From a checkpoint of a small mixture-of-experts model trained on Wikipedia.
Size: 12 layers, width 512, vocabulary 32000, 92.1M parameters.
Training: 576M tokens, 4394 steps.
Below are experts of layer 2 (counted from 0) of a mixture-of-experts language model. Rows are named router (the router's row for the expert), gate (a neuron's input weights, with its number), up (a neuron's input weights, with its number), down (a neuron's output weights, with its number) and show model dimensions 128-191. Each number is 128 + 24 x the weight over its row's rms, rounded and kept within 0 to 255. Numbers have three digits each.
Before each expert's rows: "raises" lists some tokens whose logits its average output raises strongly, later layers aside; "mostly gets" lists some tokens that are sent to it at least half of the time. This comes from a sample of Wikipedia text that the model never trained on.

# expert 33
raises: "'", ",", " (", "s", "-", " and"
mostly gets: " York", " English", " British", " States", " England", "da"
router:123138100118108095150149129122110112165136085088149130152161140074151132157150109120095097162130103092158150106115178098123161175148100093141144137094148145122094112127153141143092121155090126
gate0:113133140183157132156141157095141127137152074105069107159129139167108134119143168092097108146151122099106153116102130147126161090133141174147111138110121085161138127108096162117127149180105124
up0:181131149085071145104170111100113148098131119131112108088148090133108136117122138128092084162138133157131108161096113129179158178139108117116136088130105140071169129119140130144117123124132178
down0:147107196132130151141118146132127093125054132136122129065167139099131113128171089139105080122143136126123102143127137166130142138107125127142124111112111156118137113125098097173098098091159106
gate1:102123139063153109139160106092130162151103113079135143109163127111191129135144136137125126119108095127138127122135108133165161112128105115097174159099144090164127145108168131159142121153134123
up1:102118141064158127125154109085138170133110114079132132107157123119184118130143136131127111117120106108152117123141100131182143113131094118104174149095153100167130146108173143160149125143128112
down1:141137105176133118133092168126115122107128150136175149087114117141137113113113126108141084116132123145125130116073104138134061108106127162137120152146143158129145101125144104135112135102160122
gate2:119140159168128133133144146081089104116129131113146133112112145121107134099118119135126135128121123129174148080076116119128140152108108130083137093103132151125085091155128120108177117102089114
up2:107158164166134137127151154108087129116117135113135135123134140121093118108134127138134142132118111122175150084078110128131148147106112129098130106109119159126074081147132118111172133102089094
down2:165161165130146167140102108113123126100080122104111170104167126129156114075111169120119143114117157153145137125101133088118105157098109122075112155128131103143117109153133169126147110123100114
gate3:108154134121119124138134100160129106115152165141126085179179122100107142138114130079116096154140096123161126145133074139109138117127135094136114109132160121114145154123173124135134108187153168
up3:071108118117118121106117166142129150121112160157115158142111129141071134112126122149122157083145135091117112111180102097129117093094151123077162115135144144139142124112125118161106108152128121
down3:147137099127121146089137112153135138128180179151134077131141088097132110131110122121158150087117143131146141079146141122078133135152099097138111150079148128097120112167178172123104097172130205
gate4:162132082089150122136110118158087131205145152126109134138149118128149137103129140142134137157104115092129138119169071099122178135121179116116140137171091116129078119103133121102096111104140152
up4:114143114116065178147110167170088127134124155129175164129144184108160134146155119133134086148126109122116143115121138134115092115128135089111134112085157131142143129094077106163126098137129159
down4:141109105108071113145127141105130086137125159138183126114134113129118115140132115106109106150129145093107134104103098123079123117132120135076160150146115139140136130119125099115116095135147086
gate5:113145092126177162130142161097111170151061142098113122125118147099152098116144088116128046133142099131125120112107130080106168131133125137105189145107178107130112161107135168133147122140123099
up5:125136084109163148158139160121096177161070131108128112149105147121162114119138094121147052115153093097110137114097119101090154111133136132095191152127180128121145137105131186138142128126112110
down5:151133118099109097123087093143138114111136160167151108101125070137090149156142121094136206128094165149127158133145111155133101143097125111115049108128091129081151112151136085136154124097134110
gate6:154144123105106155141140142144124095109113118122154093103100108142173115156117134129133080139102146122084129136071177109076130118160111125119152085152133145113128117115125126128114134108129141
up6:080147175118087084133108103112130142118125129108138124152085107195122095115126135047115065084142102115123134132124143108147131139111147161142070135165126159148118106109135120104160113090163162
down6:106146120118117111164088113152125110116137144121131125146138173168142157130153112101120066120108132121130132113134140110140124120095137141161112151147127176173129113104163163083116120125145097
gate7:089093128108137098157135114140108126120071117100141134107142168111137106143109145069106109120123120117131166110100123177137132154139070166103148148131106127124141115134127151111092119107089130
up7:141133116158118150095109151081157145152164145158109129136141117150095147119162103197117131146121134128142093139134147121116120112130164077130105113118146114143137151115136121159176158136145120
down7:137115173147113137153152111145128118090114097121113110095112091070152121125103166075125115170151102170159131086117155134094086130136095133158192147120126162107109102124131109108123139120123126
gate8:113136098139157144122116154081094118126131096078144126136121166114115174159103091111105129133153121188130126160137128132145147144116165088160138074130154101120112145148134121131172115174123098
up8:112141090144157166100116140071120117130135124088138105132127171132093166145119105127097128133132110187132108138144105118138153141114156102158145088125156081109124168140134137143182125196123106
down8:100083099096158167113144142110130134111090133125107128127121148147100136139131085160115096124144096142100128113161145120122130181121126138127146108129137082132152125148123138112148062083118117
gate9:103083182124142161104150122093119106158143095142129121116090128063147105130136111094141131135130120134130114144094127101111146132126173157144126117124174127138148114102132140130145158144153108
up9:143098189147130175116162128082114096167139112111107114113091127088124120118135106103149131119133120136123128137096123102112148135117150167133141105138169107127141130104119129126137158147157135
down9:159144094105155131105097114143138153126101123114103164112143110091119098128165138087139126100150133108125113108151114116118183166144111114136139139099108136142091143145110117109112103109155112
gate10:145120158190158121120133147140172138091159124120137099124142162159086138082075134130163148122122097156122142124105106175104090096105121131121176142142093197110116116197117142125121118085199113
up10:138112149184134120126110133150176137087151118142133092113146150140062121079105137122164150113120083155104156138110109164100119087111114138122154149149105196135114108173133143105089126083175117
down10:100163131128138153113095127113110070162110160104133089111093135140144177126120145144151154124131132178140104143108143126105149124131145159156090149144132118135165142145162137155101127120085105
gate11:122108124147131129138092125113120123172114137131082106140117131068114130097126109097106121108180149169137120139113166109150141130143119100106177085103156092164121146126167123114130104131128176
up11:130134127079123143124149135152141157074145126130143149125132107192150127174125143149153142151090101090123153130151079132121106127105155144136082171160099150088140124150090150133114140115137066
down11:130135131163113127162138104102121174214137143140148089147116146100119113101153156129100133144118155114139114118099205128124154140098110113124131113115135132108095121126163126115111102131114163
gate12:119138135135085104169143080117089103141129111156139140157104121120070108163123137103128108120119105109091126154137146126153114173127147081137146125114138150130108123159111106143130112130064126
up12:115140124116187140124113185176145143132118139088112132096142131113196125108156121156109142140133131127144142099149101115094156126136129155135148135148126136115129142106157172121110126123176143
down12:155158112163095105140119158101164122122157142150168100135153169169099138139100128125103131111140126130116133116142114127125130135176117137170093113135130117136134122104131151084126131128136106
gate13:145131143188134105145141123097151150133122099139106162094130088099143164116124147114080155106135150142128099092159124118127111144148124082158186153157128142129130140128115127117126109150110140
up13:123113129076128160111134134137117104111144166135140088139126157162140095146119104155162111147133113126128152155109113167129154101108126166105062113103123123118115134116122106118124152101132136
down13:161136110163129107131121118103130161185112129113145085118095134175103096128130187107148120141114124113114140140110108132140123140159098151140067085093103128126112138137167079139108139107130140
gate14:060155136159107098122123170150094109094120109127161122145110138157119155138119109191101129148091128151128132143104143095114117126117126116107116111110117150125096137146113158081090134142095077
up14:126138122130086117096106186148123120142135106120148127152129104149054111138147156193107088143088147146129139134094137129133113156096130146122119115107116138117090128125078173111083128128101102
down14:093126088156136111093145127127068145153120131109131131147137145147150116101124122184128127128109130193113157128143155123167102126110131135109091129091101169148114122155137164113118117118124103
gate15:062088121111126124152128123140113135127101106138089170140135190115182131142141100135096097126121106137110123144166166096142144155107117128114172118095145114145111161151128121147115092121125091
up15:085126121145127101132136153159103127118110136106119160125170183109167133152124101149130079136104137101145156120126160119143141139142133124114152131112162098138107145143120138152113143115115109
down15:170149131133110159116116118104136132116159119136136083125116109156099134102140130115136178106156143121136112151092092150080142125146087129154074113138114136109142143081159131127152123172127156
gate16:116107176113099088105172130101134108121126097111171133155146114110115080128186157093089065093116155171121121138139173137165162142128131139123108130143139149127150104135100136142132156157124127
up16:144139080135159165151087126146117148129137166152083122114119123145126169116085113173156179154141096087123129112118091118090097120129121103118133138119107095135093143123161115107126100112132130
down16:155158153135121130102130178070094178171120115131122120135150134104105117127166120131163114130149108168153154111107164109082134145125124074128133134121142137158088141100156147108134137113096162
gate17:157108108096112130071118171095111109079133095114122140161159155121148136111142144129140140138137094121177122130164113149108117112112139105128127090126139131125109146125152086166134119137155123
up17:101125144170130116156150098146115136181107157134131119103095103151103124144113114149125112123121162135088129111087148089168140132151110140137130144123134126122141107118101149122141142115109123
down17:164142111137096166120159154141169138162110099150135147138131114083135136112136134134109159154156117111178107127085155129086139125135057124142113120160143097103126115139163136194134129146130129
gate18:127125112146066100096118093133112113161131161129074121109142150097107138119106136095104125140140155125113105133141134126118114141152122177104082159107159138135088132136115173122105133133171134
up18:146117111142135163156171145138071129110146138086134107183123121145109097111154112169135183104136133156133136066112083131145139136135152154114141130160120081104111115120112132142116171159105142
down18:100153165163119102129126098186145120139133122129152133154079109071139136146118087144135153136167103099179132069105105152152144151139174180099155137115149079111133105092162177133118139104112089
gate19:093116136107151151137056158117110117176124102142127126121143172136133118181163109165101117152115122127132111142135131129154119114099158130095120149134129117123130139130170084126135081081103161
up19:085119150123142140132067150114124110145115117139173137123149157146124136193203123180143130152115129118134107135127117132159115134119164108115116152120115174124134095086157086119124086121092154
down19:153183142135138155114164104167137155092152128143120079135141086125153143119094133049143148124113127175122138127120129135094111121140131129142141105112125102138126109146113134156138165133194113
gate20:132169134129176145114163121115120149141106114158127134133152154185138118165186132129087090130152103135120115156135128124154144129095147093142188124076112115159134123115150132136108130126103115
up20:127076121119072113139096121145124107105153148100128122107107122065104131092075133126162164126119147139135156104127125122095115136154111157121081126173143145102122129163121137117152135121157143
down20:208138093129151103149148122097121183142128126108116123142117138123133103190141126096136115143092129155148158078089119147145114174145124118145118165076140096149156115127107112129138184120144104
gate21:147133140153125107110129142153148111104131119120139140139153142111148151159127148113121090110117154115137171106092164154124160099114129127133116136129147134148071125128164091131132088166095129
up21:115150084140124104146123148134092077136121117105140148126121117146076139122143127130126095167114112104150116094133143099106112159136120173131122122131112156110171139121111111116081084100100125
down21:115122122152110106152102134133113119181087104134157152137107158160098153123143108159110079177134119111116106099125107119160104136174137146152117114113104128117136119146126105112112106080085121
gate22:144179150186087129116123109076128149132178099141162097152127157133125121149123107089101148124108113135150096083123106134114135149138114137089118121143102128128136108128104090127123103159129152
up22:133116105039122080104143140135139150114115155145114163077139140100153119079128119136132130103153158146088120126134115130119147106138106132209138167162145106114109207171136115158144097119151119
down22:132111178086138142125112137098126155116111155126110174118139166112141097126123121131127132146124145100101127141118074155148077113119120135138142163137134105123058113161121096140103126094103101
gate23:100137094101109137134163080086146131184084109149139128140119130105139122141108139058115132121108165140137113136111126123112135120105143111168151118095101142141106090121122072127161121147112074
up23:106142080110126145143157093098133108186062111135134120124127149112160111152114140055109153099098169170144101146134120114091134136112120124150131122087115115152090090137116086133157110142122071
down23:155159111076190154111136170138117147112066136111060180146176130145107137158138104135104098140134121119100116134118121148125127072140132121139170116150139115148146169188132160094152141101118132
gate24:105116169151101118140114158137092145128125097101147126140133151113103068141143176122127130124162122116185142151095141158161136115141133124122140113146182097144092104159159115141154125116111111
up24:153131185134121114110109118156114109152119086105137114116159142136080084143132186112137138124170110121173128144114127175148127108137130144136124120146168083139115124135171123131151154126133119
down24:076046138155123114123080116100122142118136126143122112166129126102128092120115137179162097106150175090123130161126117128120100083099123147160153114091140085112138116165183089124148069116145125
gate25:128156130139164107094108142111102129102135121129115113145106171133135119107136149145119139108143126160084120157125114140140138149139121117087135147126098164110117128127149125092084142120094126
up25:146112130120099138140160102139167136143127130139134125100146068119123120116140108104140122138118133101161127115136121141116105098119135155166127123136143092148142129120111129172165131148155129
down25:205091110132090077116162138107133103147122112115177121126160117140178124133103129081123147109109120109164164133094108117148141111127128122093160140122124116130110131125132161146114183134112151
gate26:083098144164134155114153138104094107118126132085142127160165098143128113156108123145158138127149109120134114137104142133118147154117141124141115098104134164132106151136119117139101172116151126
up26:164185137086121112147113127155148133107117112161115132136105153128153126067128119130110105107085152110143124135142112139123079088140104106103142146164122099132164112126138137094158103138110137
down26:173133131138106093142141102163073161133099148144144134099146149126153114148096146100126149081129075116131151127097140102148133105131079153143125150120135144130134123133078112117095136143109176
gate27:137132125115117126152118166128142107102129134133168117152146135124123139145127145069157143093163063120114115125156116098074150148117117153165119146082118102135080103116133092142159140109156144
up27:157138072122121135127156156181105105125121104102132133134110134110163124124130120130111110136107169131138121157108120157131142116122095127126158145160122122129148115112115160110101112124072151
down27:122105097119125132097140131112123120150147073092125137096091141110113120113134147212106136128072123125129151140101117120163140130124126118114119171161129192133132153108092154132074094133101117
gate28:133116125092169144153130167153144134099118107091124167093119134085166118158133116188128187108139133096140109085104133138170142127088132112109159149101151153140126144125162202152091103148134139
up28:125154101160089126111115092096106124118155104161119048161141098168044133086113123101112099110109134135142153181129123140061093149151133128108107109133144115127143113143131117116129116104134151
down28:132133110145158124120098114167159101114123114128114111146145155091097126110134071141115158138139146098143141136108136122143180147121134119128115115122137112154119126136154204105106088110143134
gate29:098124154157115147166129129143139110104101144123108147088138165102174149099138092141147135134146140120114099136109093101129158124129137163118118145109147157147112145054111152173136100144136118
up29:086149144158111130161123131126148107093095133139114140082126157119163147081131096140145146125137125133116098152108118098121160130131137166124122124123135144135087121057138148161141106146144135
down29:122118106133122131142138134147112116117097192131138101097100122145108124123131137115143128112134141167114135107100145118087123115138152091139140096132101131144142113100107105127093106136102114
gate30:122162130115134115124155142128096137129122148172091077187097140132120114144147157144116127118122133121165098121128106083128110100135124161098132137135127077077155167142148188195083110118132090
up30:144096149152108132121105112133145130130139111109147162072159105141121130103104095107129119128124126133101163137119142175128137164109135093160118124118116158185105108115103066061186145142120168
down30:138132096143100084129123145167142121127139139125155134164173113108187098086137105124111136113068112118152146113170102108104151124112132140138116101120160086131111133169104159189163164118115136
gate31:101111109180130109120130144164127093139124100110168119137117134126119129135124141100120162133129163126160121149139147100128133116111108152091179111086099140146141136156138114132136118206148119
up31:147141134084115125123108112093121158106130156134106159121142139117099132120141116143131087109136091150122153109128108148109118141151166111151068130189175112104103103117115129112116120082119151
down31:141122059143164090141167131149111160161141103144107124132084141132125131141102110128118108133164101183123096107112151100129169105104106137124119133150118146134134105093125144141156147168104112